{"n_layer": 8, "d_model": 512, "n_experts": 48, "experts_per_token": 4, "d_expert": 224, "d_shared_expert": 0, "activation": "swiglu", "moe_layers": [2, 3, 4, 5, 6, 7], "router_score": "softmax", "normalize_top_k": false, "routed_scale": 2.99, "balance_loss": 0.00133, "balance_bias": true, "router_logit_norm": 2.0, "n_groups": 8, "groups_per_token": 4, "init_std_router": 0.0371, "lr_router": 0.00119, "n_head": 8, "n_kv_head": 4, "head_dim": 64, "vocab_size": 21985, "norm": "layernorm", "norm_place": "pre", "norm_eps": 1e-06, "positions": "rope", "rope_base": 10000.0, "rope_fraction": 1.0, "qk_norm": false, "attn_scale": 0.125, "tie_embeddings": false, "parallel_block": false, "init": "normal", "init_std_qkv": 0.0148, "init_std_o": 0.0037, "init_std_up": 0.0148, "init_std_down": 0.0037, "optimizer": "muon_variant", "lr": 0.0121, "lr_mult_o": 4.0, "lr_mult_up": 1.43, "lr_mult_down": 0.7, "beta1": 0.93, "lr_head": 0.00935, "grad_clip": 1.0, "warmup_steps": 200, "schedule": "wsd", "decay_fraction": 0.732, "decay_shape": "linear", "final_lr_fraction": 0.1, "batch_tokens": 262144, "seq_len": 512, "doc_mask": true, "train_tokens": 1957000000, "steps": 7466, "dataset": "wikipedia_en"}
Below are experts of layer 3 (counted from 0) of a mixture-of-experts language model. Rows are named router (the router's row for the expert), down (a neuron's output weights, with its number) and show model dimensions 0-127. Each number is 50 + 12 x the weight over its row's rms, rounded and kept within 0 to 99.
Before each expert's rows: a language model's description of what the expert responds to. This comes from a sample of Wikipedia text that the model never trained on.

# expert 12
It responds to: Name-start fragments. Early word pieces inside proper names, mostly surnames, after a capital or prefix, such as De-ed-ra, La-ff-ey, Mc, Pal, Luc.
router:40 64 38 37 51 54 57 50 51 55 43 43 48 44 59 51 43 50 68 32 41 51 47 61 36 41 33 65 56 46 55 81 45 42 45 44 57 58 61 33 57 43 55 39 53 50 36 37 49 47 51 48 29 46 43 61 38 36 57 32 39 55 28 79 53 35 54 53 47 60 65 40 58 63 63 39 64 67 36 53 56 59 57 42 44 29 47 49 59 45 40 73 72 29 30 44 48 56 47 54 36 28 64 53 72 40 42 38 47 38 46 42 06 65 46 51 49 41 44 49 59 61 56 55 41 35 66 33
down0:48 40 49 46 60 65 18 43 33 51 77 51 62 38 54 70 42 50 47 60 47 81 67 47 53 28 43 39 65 49 60 49 45 49 31 54 61 49 57 45 36 49 31 54 53 76 35 59 45 73 60 40 37 56 55 50 53 63 53 64 49 48 40 47 66 37 23 51 47 42 41 62 57 38 54 65 65 47 71 56 46 66 39 63 55 37 54 50 22 53 44 50 57 27 54 65 39 58 54 30 43 50 49 32 56 40 66 71 52 61 51 40 66 47 52 46 47 38 39 48 42 35 56 54 36 46 53 34
down1:45 31 58 37 62 62 35 29 50 54 68 56 58 59 53 09 45 49 46 54 54 75 60 55 41 46 52 52 75 32 62 55 57 34 42 43 69 81 58 49 55 48 38 52 35 44 73 53 66 35 42 47 29 39 36 38 62 47 39 39 92 48 50 66 38 58 36 62 37 35 51 48 68 43 57 51 43 48 47 60 49 58 39 70 42 59 32 59 63 39 56 73 55 66 59 53 29 60 68 46 46 26 28 50 64 66 57 42 46 53 57 39 43 52 56 48 46 52 64 34 57 44 49 74 49 42 71 45
down2:57 48 55 39 55 47 63 42 64 48 42 51 58 49 45 51 58 61 26 43 42 53 42 53 53 54 51 36 57 57 53 53 50 44 47 29 28 67 52 43 32 48 55 36 51 55 54 79 58 51 58 45 53 70 54 71 54 70 69 43 53 31 16 29 76 31 54 47 36 56 59 40 52 48 37 59 57 50 55 64 61 48 31 54 52 62 49 58 48 43 24 53 35 59 44 26 40 76 51 36 65 66 47 68 40 48 58 38 60 32 67 56 59 62 59 57 66 51 48 39 48 51 52 40 33 36 54 37
down3:51 53 38 44 48 30 49 62 41 57 32 43 46 55 64 53 43 61 50 70 51 33 48 75 72 54 41 27 53 27 33 57 51 41 50 46 48 58 49 60 44 52 64 52 30 61 46 46 63 50 54 62 51 37 40 56 52 63 57 58 73 47 55 52 69 57 31 45 35 30 31 47 79 77 48 56 53 57 57 65 48 43 45 52 30 41 28 51 23 42 54 41 58 40 65 34 45 52 53 47 43 26 54 48 54 34 55 51 42 50 53 65 40 60 66 37 50 57 42 25 65 65 53 67 53 56 34 74
down4:59 32 46 48 53 50 36 54 50 36 47 45 53 54 43 63 57 43 54 65 57 51 39 55 59 30 57 42 43 60 69 34 32 49 55 78 41 39 65 47 33 36 50 46 63 54 52 72 55 52 53 51 57 69 63 49 44 60 66 46 56 62 59 34 33 46 47 43 64 68 52 59 21 40 52 40 35 46 58 36 38 44 30 42 48 54 49 46 61 50 45 49 46 50 57 63 53 66 64 49 62 48 41 39 55 49 56 29 41 77 33 68 38 44 56 41 46 52 67 51 66 33 28 55 54 39 48 38
down5:43 55 56 48 58 45 44 45 43 53 44 41 60 47 49 58 66 31 46 40 46 78 55 52 40 40 35 43 54 51 62 69 74 56 47 57 28 43 27 54 53 37 36 37 64 41 34 66 44 44 55 23 33 45 24 47 61 49 56 48 56 49 69 58 45 52 30 62 39 59 49 66 48 37 32 54 41 42 42 42 52 39 48 58 40 71 40 72 36 48 52 56 42 45 71 42 47 39 60 54 57 51 30 53 51 72 27 26 46 60 57 33 54 76 50 60 60 51 43 44 42 42 55 35 45 66 47 49
down6:58 34 47 46 40 48 43 33 38 25 61 75 40 51 48 48 23 41 64 28 51 53 46 65 42 44 41 35 64 47 39 41 60 64 39 57 53 49 59 42 60 20 47 33 58 80 26 43 48 48 70 56 59 66 64 37 28 47 75 83 41 59 48 52 32 85 50 70 48 64 46 49 44 47 54 47 56 22 43 52 53 74 49 40 55 64 57 43 44 50 38 44 48 34 54 66 56 26 51 50 49 57 35 44 72 27 48 38 45 55 53 57 38 43 62 43 76 53 43 51 38 39 42 53 48 58 52 41

# expert 0
It responds to: Taxonomy infobox fields. Tokens in species articles and taxoboxes, such as Animalia, Species, genus, -idae endings, and line breaks after synonym lists.
router:71 27 45 51 42 56 55 59 52 49 47 43 52 57 53 51 37 52 51 38 55 52 50 70 53 41 59 33 51 47 32 42 76 41 48 56 55 50 36 35 30 55 48 55 56 85 42 48 48 51 53 30 32 49 75 36 31 50 61 61 62 51 44 50 47 41 40 45 34 53 68 46 53 53 32 53 42 49 61 37 34 49 59 66 35 36 45 63 54 51 65 50 60 58 53 47 51 51 63 49 57 42 49 63 45 30 58 53 39 54 51 72 72 56 34 37 44 47 36 26 56 42 52 53 64 62 48 46
down0:40 47 45 53 46 52 76 78 37 53 44 51 58 21 31 52 57 39 76 74 61 50 56 66 51 63 43 67 29 57 51 33 55 32 47 31 76 64 39 64 68 59 30 18 43 51 39 42 42 64 42 55 49 26 39 55 61 45 59 69 44 71 41 36 44 70 49 36 82 68 30 65 54 51 57 32 59 67 48 60 65 61 59 64 43 43 37 25 54 70 65 56 39 58 43 32 51 65 49 54 41 51 41 34 66 67 49 29 39 71 56 44 40 35 48 68 50 64 41 68 48 53 45 48 52 42 43 57
down1:48 55 52 41 64 30 39 62 60 39 62 53 58 36 34 38 51 46 18 53 46 47 69 42 49 26 58 68 52 53 51 58 72 57 40 53 29 54 64 38 65 41 60 40 32 41 45 46 42 46 42 40 45 55 61 41 50 67 68 44 54 48 55 53 52 59 37 47 41 51 52 46 67 36 48 40 52 48 75 54 54 37 61 40 46 64 63 62 67 42 55 59 61 52 64 66 53 75 64 48 18 32 51 55 17 41 49 71 46 55 63 56 32 50 37 56 40 77 45 43 51 54 50 47 57 57 41 54
down2:58 46 56 58 39 61 33 39 43 39 39 49 60 51 59 42 38 41 55 46 55 49 41 47 45 36 40 66 64 44 44 55 38 72 48 52 67 72 58 38 33 18 39 62 70 76 38 39 44 46 64 81 28 59 20 42 34 36 53 29 50 48 57 44 47 35 47 73 58 41 46 70 77 53 47 60 51 42 47 41 43 73 53 52 57 49 56 56 57 46 27 59 48 55 37 34 61 71 25 37 59 45 37 38 49 46 40 48 37 61 47 52 58 53 61 48 45 46 41 58 25 43 55 35 50 45 59 71
down3:62 59 61 60 47 88 48 69 58 59 38 34 39 69 34 48 25 61 33 73 36 50 50 53 54 51 57 61 42 48 68 56 28 56 27 52 40 69 45 54 46 65 54 29 37 57 47 65 45 56 44 36 39 54 68 52 59 48 27 49 78 47 54 55 37 44 42 55 75 36 52 52 44 45 54 47 37 82 49 53 60 58 31 26 48 33 58 32 36 55 56 53 60 63 50 41 54 51 39 44 55 64 63 37 58 47 71 44 72 42 46 46 32 51 51 46 43 60 49 40 40 45 58 47 55 40 29 58
down4:66 63 51 34 55 37 48 55 58 53 51 38 55 47 55 40 42 41 60 56 55 34 36 56 48 33 51 55 35 48 57 55 42 67 53 61 41 62 48 31 43 52 33 49 67 50 73 29 55 56 66 60 55 54 46 60 52 62 41 71 35 67 45 58 31 17 50 61 48 48 48 61 41 28 47 44 47 70 69 56 54 61 68 68 35 37 39 56 64 57 64 56 49 43 73 41 49 46 46 39 48 50 44 71 36 61 45 40 49 25 66 55 56 54 35 43 42 41 55 54 46 66 57 47 28 30 43 53
down5:62 49 65 48 60 52 46 60 60 57 58 40 48 71 42 69 65 50 41 57 42 59 51 67 63 54 58 48 42 43 46 66 49 40 48 46 60 30 51 41 34 65 40 31 47 59 49 52 51 38 42 33 70 60 54 38 44 58 54 50 60 48 50 57 61 49 64 78 52 56 48 64 22 42 67 74 45 37 61 34 45 31 53 50 58 41 53 47 57 50 49 57 46 51 69 67 53 49 69 45 58 44 59 66 37 51 40 35 53 31 65 53 51 38 51 40 48 43 35 38 40 46 75 48 51 62 58 41
down6:56 49 46 52 45 42 51 52 42 58 40 55 56 64 21 45 56 73 46 46 76 51 49 60 63 53 39 48 61 33 48 47 46 40 40 39 49 58 61 60 62 56 40 31 54 62 52 49 49 40 71 46 61 53 61 34 49 55 49 44 41 69 70 50 37 40 21 51 64 43 52 55 40 36 31 56 40 55 57 51 39 40 66 56 36 42 59 48 71 71 76 51 60 64 52 51 58 68 48 56 64 56 70 58 46 57 58 70 50 49 45 63 65 56 56 51 36 45 51 53 44 22 51 44 75 53 42 53

# expert 28
It responds to: Place-name endings. Final pieces of proper names, mostly places and teams, such as Lug-ano, Wolver-hampton, Ana-heim, -ville, -ford, -ley, San Diego Pad-res.
router:52 61 39 64 58 55 39 39 58 40 38 47 79 40 65 49 42 42 59 48 54 52 49 74 48 63 51 65 43 45 45 49 46 28 36 59 72 65 24 30 32 44 44 42 57 43 43 53 55 67 37 34 40 30 56 54 57 53 65 76 44 55 64 56 54 39 63 37 39 39 65 32 43 62 53 53 39 47 54 43 51 73 48 32 50 37 26 38 48 63 47 60 38 44 46 52 73 50 57 60 30 58 42 71 40 48 45 42 64 57 43 53 55 63 68 51 47 51 57 66 47 44 60 45 44 62 62 43
down0:47 53 82 38 36 58 36 55 34 64 61 96 40 36 69 60 50 36 36 52 47 65 56 59 33 50 54 52 49 39 46 62 47 53 51 45 25 40 31 37 38 53 55 46 57 37 44 59 67 50 31 53 48 63 42 60 53 66 57 48 35 66 32 32 44 56 51 68 46 78 50 27 55 48 29 49 56 35 53 48 35 64 32 70 62 57 68 37 48 33 46 54 58 37 47 50 51 50 47 20 31 82 25 50 38 53 46 50 49 58 52 60 51 57 49 36 25 56 46 29 23 55 42 63 55 50 64 38
down1:59 39 46 62 68 28 41 42 64 51 26 66 53 49 43 56 65 57 37 40 67 40 39 39 40 72 60 70 54 51 79 58 29 32 59 52 49 46 65 40 57 37 51 46 44 41 48 43 64 54 58 51 53 57 40 58 48 44 48 51 37 42 23 41 66 49 62 47 38 76 32 29 22 58 64 42 66 65 49 48 47 52 48 49 58 45 42 50 66 45 43 54 63 54 62 61 59 54 45 56 63 64 55 48 54 90 47 54 58 35 49 53 47 38 48 60 55 46 38 45 55 52 49 45 47 50 47 53
down2:55 63 49 33 54 55 45 46 61 49 40 49 64 39 23 46 57 34 55 37 47 24 43 33 72 51 43 14 45 56 42 61 54 45 55 39 45 64 56 74 54 37 52 63 19 28 77 61 87 47 67 59 41 42 49 62 71 54 41 59 54 52 36 49 46 47 43 47 44 67 61 38 73 60 68 55 72 52 42 64 58 44 46 33 68 76 52 29 50 62 65 41 61 59 68 48 50 55 54 66 54 44 45 66 50 48 36 46 28 42 26 48 56 34 73 59 51 69 59 47 44 45 45 44 51 34 47 57
down3:74 27 44 47 57 54 73 43 52 48 52 65 48 59 65 52 43 68 58 43 46 64 60 69 79 55 69 48 61 74 36 57 43 45 52 63 65 57 70 53 57 50 36 22 73 58 57 43 30 68 38 40 56 49 48 53 60 74 64 38 57 56 48 53 49 53 55 36 64 60 53 32 53 46 46 54 57 64 64 52 58 45 53 57 53 33 39 49 57 36 46 58 52 35 21 38 73 44 61 61 42 66 49 28 47 50 50 79 74 41 40 57 53 61 46 51 54 58 68 52 53 51 56 39 34 47 66 64
down4:46 51 50 69 45 33 53 29 57 69 36 62 62 32 64 61 61 48 49 40 51 45 45 21 41 72 48 55 48 31 44 41 39 36 44 46 41 47 63 37 60 23 36 57 72 50 80 52 47 47 38 62 68 28 67 71 66 53 48 20 51 42 39 58 45 62 44 43 59 82 43 51 40 69 44 61 49 30 77 48 40 47 55 72 34 48 44 44 55 42 35 46 66 53 43 44 51 55 38 71 71 67 46 60 63 50 22 42 41 60 35 44 51 38 69 68 53 40 53 63 56 28 52 59 48 54 39 57
down5:40 46 49 55 44 53 21 36 59 30 30 49 50 71 55 47 49 21 49 63 53 20 64 40 34 46 54 47 55 40 49 45 58 30 54 43 31 57 58 60 58 33 49 65 67 57 54 43 51 53 57 70 41 55 32 62 47 56 68 41 55 25 43 47 50 41 22 33 49 55 55 56 37 58 59 53 54 56 65 55 52 48 34 63 52 34 56 29 23 52 59 44 53 53 57 48 33 64 40 38 72 32 53 48 69 50 54 81 67 37 31 60 59 55 59 56 50 55 61 48 56 50 41 66 60 56 20 51
down6:52 49 52 41 33 70 57 45 40 48 42 56 50 65 64 48 62 35 57 39 45 55 39 47 59 41 38 69 27 52 37 31 40 47 40 41 55 56 37 46 50 54 48 63 52 59 68 40 42 30 35 38 61 67 55 32 54 49 60 42 69 49 55 50 44 58 53 70 70 53 53 42 66 52 34 52 54 53 32 42 41 54 45 23 55 46 40 54 50 31 58 66 53 39 66 51 52 47 25 59 33 44 39 48 18 35 42 58 59 68 34 65 79 66 26 31 50 54 78 73 39 46 38 51 32 32 51 37

# expert 15
It responds to: Digits in tables. Single digits inside numbers in tables and scores, such as tennis set scores 3–6, batting averages, track times and vote counts.
router:37 44 48 49 51 29 68 58 51 37 33 41 67 64 69 58 63 58 53 58 56 51 51 43 51 48 39 69 62 58 58 37 31 63 54 49 28 42 26 57 42 55 49 48 53 36 45 62 42 53 45 42 87 60 40 71 40 53 67 29 31 33 42 56 51 59 36 39 52 38 31 62 48 54 28 35 64 28 71 59 47 44 70 60 18 60 42 47 55 55 48 56 56 45 56 60 52 41 27 58 37 63 70 39 46 65 55 64 51 45 46 24 27 41 48 28 32 61 51 69 62 53 30 73 52 46 46 54
down0:50 42 29 49 66 42 72 42 57 18 45 57 26 51 52 57 48 48 43 45 45 41 47 40 44 36 56 49 30 39 53 36 49 53 36 55 53 40 50 46 54 51 54 46 32 40 48 33 64 52 62 45 58 61 65 50 72 42 56 45 73 70 51 57 41 44 55 50 68 52 49 45 34 57 50 69 59 65 64 36 54 39 30 44 50 56 68 79 55 42 52 46 56 45 45 57 65 54 54 47 51 51 29 50 54 50 63 51 73 49 56 40 46 46 38 44 59 43 61 73 41 51 50 60 45 47 63 52
down1:59 37 56 44 50 56 62 57 54 45 49 65 66 47 52 50 55 82 70 10 37 18 58 39 68 49 51 62 49 66 21 69 55 42 54 48 60 40 59 59 39 54 80 21 42 50 46 62 37 60 34 43 52 59 38 42 41 54 33 29 44 42 53 43 57 46 50 29 36 27 39 54 40 40 42 22 50 49 40 60 63 62 49 63 45 53 60 57 46 62 48 52 58 49 54 40 63 27 25 34 54 48 39 25 47 62 56 62 46 64 60 48 58 35 71 75 55 36 56 28 74 46 58 60 46 42 61 45
down2:46 64 21 44 34 39 57 49 40 58 58 59 54 38 60 41 49 43 39 81 46 74 50 47 50 55 45 61 37 49 61 46 36 49 26 40 47 50 47 56 46 40 48 60 43 47 47 53 45 65 29 64 52 39 64 47 68 58 52 52 43 45 58 53 52 43 56 39 53 37 35 65 67 30 63 10 33 47 58 97 50 67 64 41 46 54 50 17 49 38 42 51 60 55 77 51 52 43 38 37 53 49 32 41 57 50 41 63 53 75 26 38 50 57 57 46 38 42 45 36 39 41 59 41 42 56 52 55
down3:47 41 58 55 35 48 31 39 60 23 59 41 46 71 42 44 59 53 45 79 71 49 36 54 31 44 63 29 63 47 52 39 52 40 73 70 46 51 63 44 55 66 54 57 56 52 48 24 64 67 59 67 41 18 47 39 54 45 40 76 14 45 60 56 42 38 61 55 55 21 42 53 34 62 69 42 56 34 35 69 40 53 71 48 59 51 55 50 47 53 53 55 38 43 72 65 33 48 57 50 70 78 69 42 49 76 46 35 43 49 46 63 41 71 59 53 56 52 67 49 61 40 58 60 54 49 42 36
down4:53 54 49 32 61 41 70 60 64 42 84 15 79 39 57 43 63 58 69 68 42 41 51 55 48 41 49 36 52 39 40 71 55 40 32 45 69 54 28 26 59 58 36 44 57 34 59 46 55 62 53 56 81 51 44 48 35 54 47 52 43 39 58 55 51 43 56 50 27 47 58 37 51 48 42 46 51 62 45 56 56 52 56 39 47 54 33 53 43 32 30 37 58 67 57 46 75 53 60 53 38 34 47 71 33 52 10 52 65 58 67 39 54 63 68 44 60 65 50 58 32 58 48 40 49 42 50 31
down5:39 57 54 58 49 62 68 40 38 56 34 53 64 36 41 38 67 38 52 60 39 52 50 61 62 48 65 59 44 48 48 32 59 58 78 30 42 29 34 52 33 63 60 46 53 46 47 72 34 64 55 51 61 42 39 44 30 50 51 50 42 43 64 62 57 41 38 45 41 42 35 67 50 35 39 50 42 49 56 57 35 66 49 51 48 52 34 53 54 41 46 51 44 20 66 61 71 46 45 58 65 50 61 37 65 59 49 51 46 41 30 69 32 54 47 20 65 37 53 37 66 46 52 49 48 54 44 45
down6:55 21 29 54 36 38 45 50 53 60 59 56 65 22 33 70 49 60 51 63 25 63 68 57 55 46 56 59 32 69 62 66 47 36 52 40 45 47 40 40 40 34 59 55 64 40 43 64 65 46 61 27 46 56 30 81 62 43 41 66 42 48 63 26 37 51 55 37 55 67 35 61 42 39 70 64 63 48 27 50 59 27 41 34 51 19 61 43 21 75 56 55 57 26 26 68 49 50 41 44 40 67 48 43 39 43 38 52 55 35 43 39 64 52 47 61 53 69 48 50 49 40 69 60 43 35 68 52

# expert 8
It responds to: Common word endings. Final word pieces and short common words completing a word mid-sentence, such as fart-her, geotherm-al, und-ying, long, home, killed.
router:52 52 62 29 52 39 47 55 50 61 49 32 64 56 68 51 46 61 51 68 49 55 65 60 46 54 40 43 47 41 25 55 40 39 39 52 60 72 20 62 31 41 53 57 53 31 49 46 35 57 53 59 38 69 40 40 50 64 59 53 50 50 55 33 35 42 64 56 59 61 65 38 49 59 64 55 22 54 56 65 54 67 41 41 58 38 49 62 52 41 64 59 45 41 40 63 65 38 47 51 42 54 37 44 63 46 34 60 60 23 60 61 47 44 37 34 66 35 59 68 51 26 63 59 47 44 51 45
down0:29 31 29 49 77 58 62 43 58 59 69 43 65 54 49 45 47 49 48 54 38 40 35 53 21 75 60 43 48 46 41 41 55 56 40 50 49 62 47 41 43 66 59 41 51 63 61 45 46 40 47 59 48 56 37 43 60 55 74 59 51 44 67 34 45 46 63 44 55 58 35 79 61 55 66 53 30 53 56 56 61 62 48 44 46 46 65 23 46 56 53 45 57 47 36 65 66 68 70 53 64 72 54 47 65 43 65 51 54 47 61 38 50 37 35 51 43 55 49 50 36 65 39 67 61 31 53 48
down1:22 42 64 64 56 69 49 49 27 71 38 43 48 72 51 39 39 42 48 50 63 71 58 55 36 51 63 44 49 65 56 59 50 52 41 34 46 69 52 52 51 55 41 40 33 34 44 40 32 25 64 58 41 55 55 52 47 48 37 44 43 56 46 71 52 57 26 55 33 55 50 67 44 66 40 52 60 36 71 65 65 78 83 46 61 41 39 41 63 39 51 64 32 59 52 58 43 43 43 61 57 64 43 47 52 34 43 36 60 53 45 57 61 76 42 35 68 57 62 37 50 61 52 49 56 35 49 56
down2:63 67 54 58 61 16 27 53 58 45 45 51 49 43 47 57 57 61 37 45 39 38 54 62 71 19 75 53 49 44 46 52 57 68 49 77 44 48 61 42 47 42 51 55 34 55 39 53 50 55 50 70 39 34 61 36 40 52 38 29 49 49 56 52 51 46 45 56 47 37 37 50 38 41 62 47 51 65 57 64 48 42 45 57 53 42 59 43 67 54 54 52 49 41 52 67 27 78 31 28 74 44 64 60 45 79 46 58 68 31 24 52 63 53 26 49 53 55 63 56 53 56 61 48 75 44 41 60
down3:38 63 62 48 20 62 44 54 32 62 66 51 58 34 58 35 48 48 50 47 57 66 38 14 62 41 46 67 49 34 60 66 60 62 45 69 26 37 62 28 70 69 48 60 52 51 59 58 67 45 36 40 43 32 40 62 38 40 69 43 55 42 46 42 27 49 41 38 52 36 37 36 44 50 65 65 56 36 27 30 36 27 38 51 50 29 64 40 30 37 37 46 45 53 54 61 54 45 53 60 31 45 48 36 79 66 48 45 33 51 36 41 63 46 46 57 46 53 54 44 52 58 55 59 49 47 46 51
down4:63 42 49 31 55 49 26 44 34 49 51 35 65 41 47 52 68 40 43 64 36 72 48 53 49 67 40 53 43 44 35 19 67 45 36 32 47 52 50 52 57 46 71 47 62 43 43 33 49 51 49 56 45 49 69 66 54 59 50 43 45 35 78 44 65 72 47 75 57 57 55 43 62 52 27 35 74 61 48 46 69 39 43 42 36 41 74 28 37 55 72 68 52 45 38 31 59 48 64 49 55 63 49 63 49 39 66 74 51 21 41 58 50 60 34 65 41 60 56 55 69 43 59 72 62 42 45 33
down5:61 61 37 50 44 43 52 66 66 52 38 53 46 52 43 43 59 47 66 74 54 45 54 40 43 78 48 45 56 54 40 63 38 54 54 59 42 65 59 49 38 58 44 61 49 29 61 47 65 62 62 43 50 55 70 57 52 53 37 40 41 47 53 56 21 35 51 45 52 39 51 51 38 52 54 60 45 63 37 60 44 27 63 31 49 50 32 66 46 33 76 52 34 68 41 64 54 59 60 39 32 52 45 29 49 55 50 62 64 34 67 62 52 55 50 48 49 23 54 73 54 62 59 59 50 50 57 33
down6:65 46 53 56 54 48 65 46 37 48 56 34 52 51 72 60 55 44 68 28 36 52 50 39 59 25 35 66 56 49 45 56 46 59 35 54 49 55 43 52 46 43 24 51 48 50 38 47 15 53 45 39 59 48 80 27 54 42 33 34 51 71 30 59 40 38 51 49 52 33 47 77 71 51 56 46 52 42 67 61 45 47 54 61 45 50 78 75 57 60 59 48 57 67 40 79 57 60 58 62 62 32 73 20 28 43 51 56 63 42 43 35 31 73 64 30 67 44 50 55 57 49 51 53 58 57 33 58

# expert 21
It responds to: Year digits and ages. Final digits of years in dates, as in 2011, 1956, plus age, century, ago, and biographical infobox headings like Education.
router:43 61 76 42 51 46 46 69 63 52 61 32 60 50 67 44 50 48 50 74 46 49 49 59 59 40 48 45 53 52 60 35 55 70 69 55 36 43 48 78 59 51 58 33 62 65 42 53 65 42 64 38 50 44 36 56 57 58 53 42 59 67 66 33 73 51 33 51 66 33 55 55 26 45 52 60 74 44 51 47 47 58 39 22 43 43 28 41 61 45 46 67 43 46 71 85 50 53 39 51 42 68 49 55 47 54 59 59 31 43 54 47 39 45 49 37 39 47 44 49 47 40 36 59 58 52 37 76
down0:31 68 59 63 48 46 49 38 50 32 62 39 63 44 83 57 42 45 62 44 39 56 39 65 69 49 38 63 45 77 54 61 39 53 68 70 46 56 54 47 29 33 35 42 44 52 39 40 48 58 58 31 38 46 46 55 55 50 40 41 64 32 61 32 42 45 50 73 47 37 45 59 61 57 31 41 49 44 44 43 60 61 66 50 40 39 42 54 33 58 48 66 31 65 63 51 52 73 47 45 72 64 42 57 60 68 74 61 40 59 49 57 47 34 37 58 44 49 46 57 56 61 43 49 65 54 46 59
down1:53 47 33 37 30 37 60 52 48 32 39 55 32 33 37 67 49 58 56 44 49 41 52 54 49 46 50 45 44 51 25 52 36 33 71 47 81 60 41 14 71 69 49 26 47 59 37 27 27 53 53 50 42 57 44 56 49 52 54 43 17 63 45 60 35 59 52 72 49 49 19 40 66 44 53 69 53 61 44 52 55 37 63 44 38 39 48 51 51 69 56 43 33 41 48 41 43 63 46 33 50 65 43 57 54 73 47 62 32 37 35 58 42 45 51 54 72 48 32 56 77 61 36 51 71 76 44 46
down2:37 36 32 57 59 62 38 43 66 22 47 62 52 46 53 29 54 50 58 53 48 52 55 53 35 48 54 34 48 46 56 55 19 40 43 34 60 53 52 57 44 52 40 63 47 46 43 56 54 67 65 75 40 71 34 47 57 31 34 40 45 35 33 41 65 69 59 49 58 34 33 57 14 43 47 42 67 34 31 53 67 60 56 60 51 51 44 34 42 46 36 58 45 43 64 47 50 57 61 49 73 55 48 49 44 68 68 66 51 40 53 43 37 45 66 62 60 52 42 55 61 65 33 40 46 73 20 55
down3:43 61 45 58 69 54 51 58 59 39 46 51 56 57 53 44 61 63 53 58 46 44 59 53 59 49 51 56 47 57 38 46 84 43 46 42 41 26 52 58 52 52 63 57 43 53 39 60 60 22 28 65 64 91 39 45 46 41 53 64 59 35 56 35 59 70 48 57 68 26 38 68 55 54 49 57 57 67 61 31 62 34 63 41 58 67 54 21 22 51 31 33 69 55 45 63 47 65 42 75 60 42 40 59 46 66 58 53 60 38 41 42 50 30 50 38 49 54 63 42 49 52 53 58 35 50 55 39
down4:41 41 35 43 65 49 57 68 44 68 44 61 72 36 19 35 67 44 63 44 37 50 58 74 36 60 49 54 53 55 52 53 59 56 42 58 57 47 66 52 50 61 61 44 44 65 38 52 35 49 50 60 59 56 48 33 49 25 29 47 36 36 45 46 33 64 41 50 69 29 59 30 34 58 40 49 63 56 34 62 48 62 64 53 72 48 37 52 78 64 45 61 49 64 42 33 48 27 53 21 62 29 56 48 63 34 40 52 40 42 43 71 33 21 48 57 61 61 55 54 68 46 59 56 50 53 40 52
down5:38 37 74 54 44 25 46 42 43 45 53 66 44 44 59 43 62 25 61 42 64 64 33 38 50 33 59 46 67 52 55 42 42 56 46 51 27 49 51 56 41 43 45 49 51 42 30 35 53 50 66 49 40 53 65 40 57 63 75 59 49 68 65 48 42 26 52 61 57 69 51 49 36 29 40 74 62 72 44 57 61 37 71 29 51 33 58 56 57 27 38 58 35 39 71 75 51 52 57 51 66 37 46 65 27 25 55 74 60 52 51 52 48 50 54 55 63 48 51 42 77 56 49 45 47 36 50 48
down6:56 64 42 54 38 44 51 53 60 56 51 65 43 48 43 63 47 45 46 51 45 45 33 52 50 43 32 54 40 19 51 43 52 43 43 60 60 51 46 42 53 51 76 67 19 47 66 36 44 61 40 46 29 45 57 37 67 32 27 69 55 63 35 56 71 50 71 54 12 67 63 44 24 48 37 50 67 45 37 36 36 50 54 39 48 48 51 53 38 36 74 61 69 43 47 39 55 43 50 62 58 29 29 46 35 67 61 70 45 44 48 53 62 43 35 54 47 48 41 25 37 67 76 42 56 53 58 54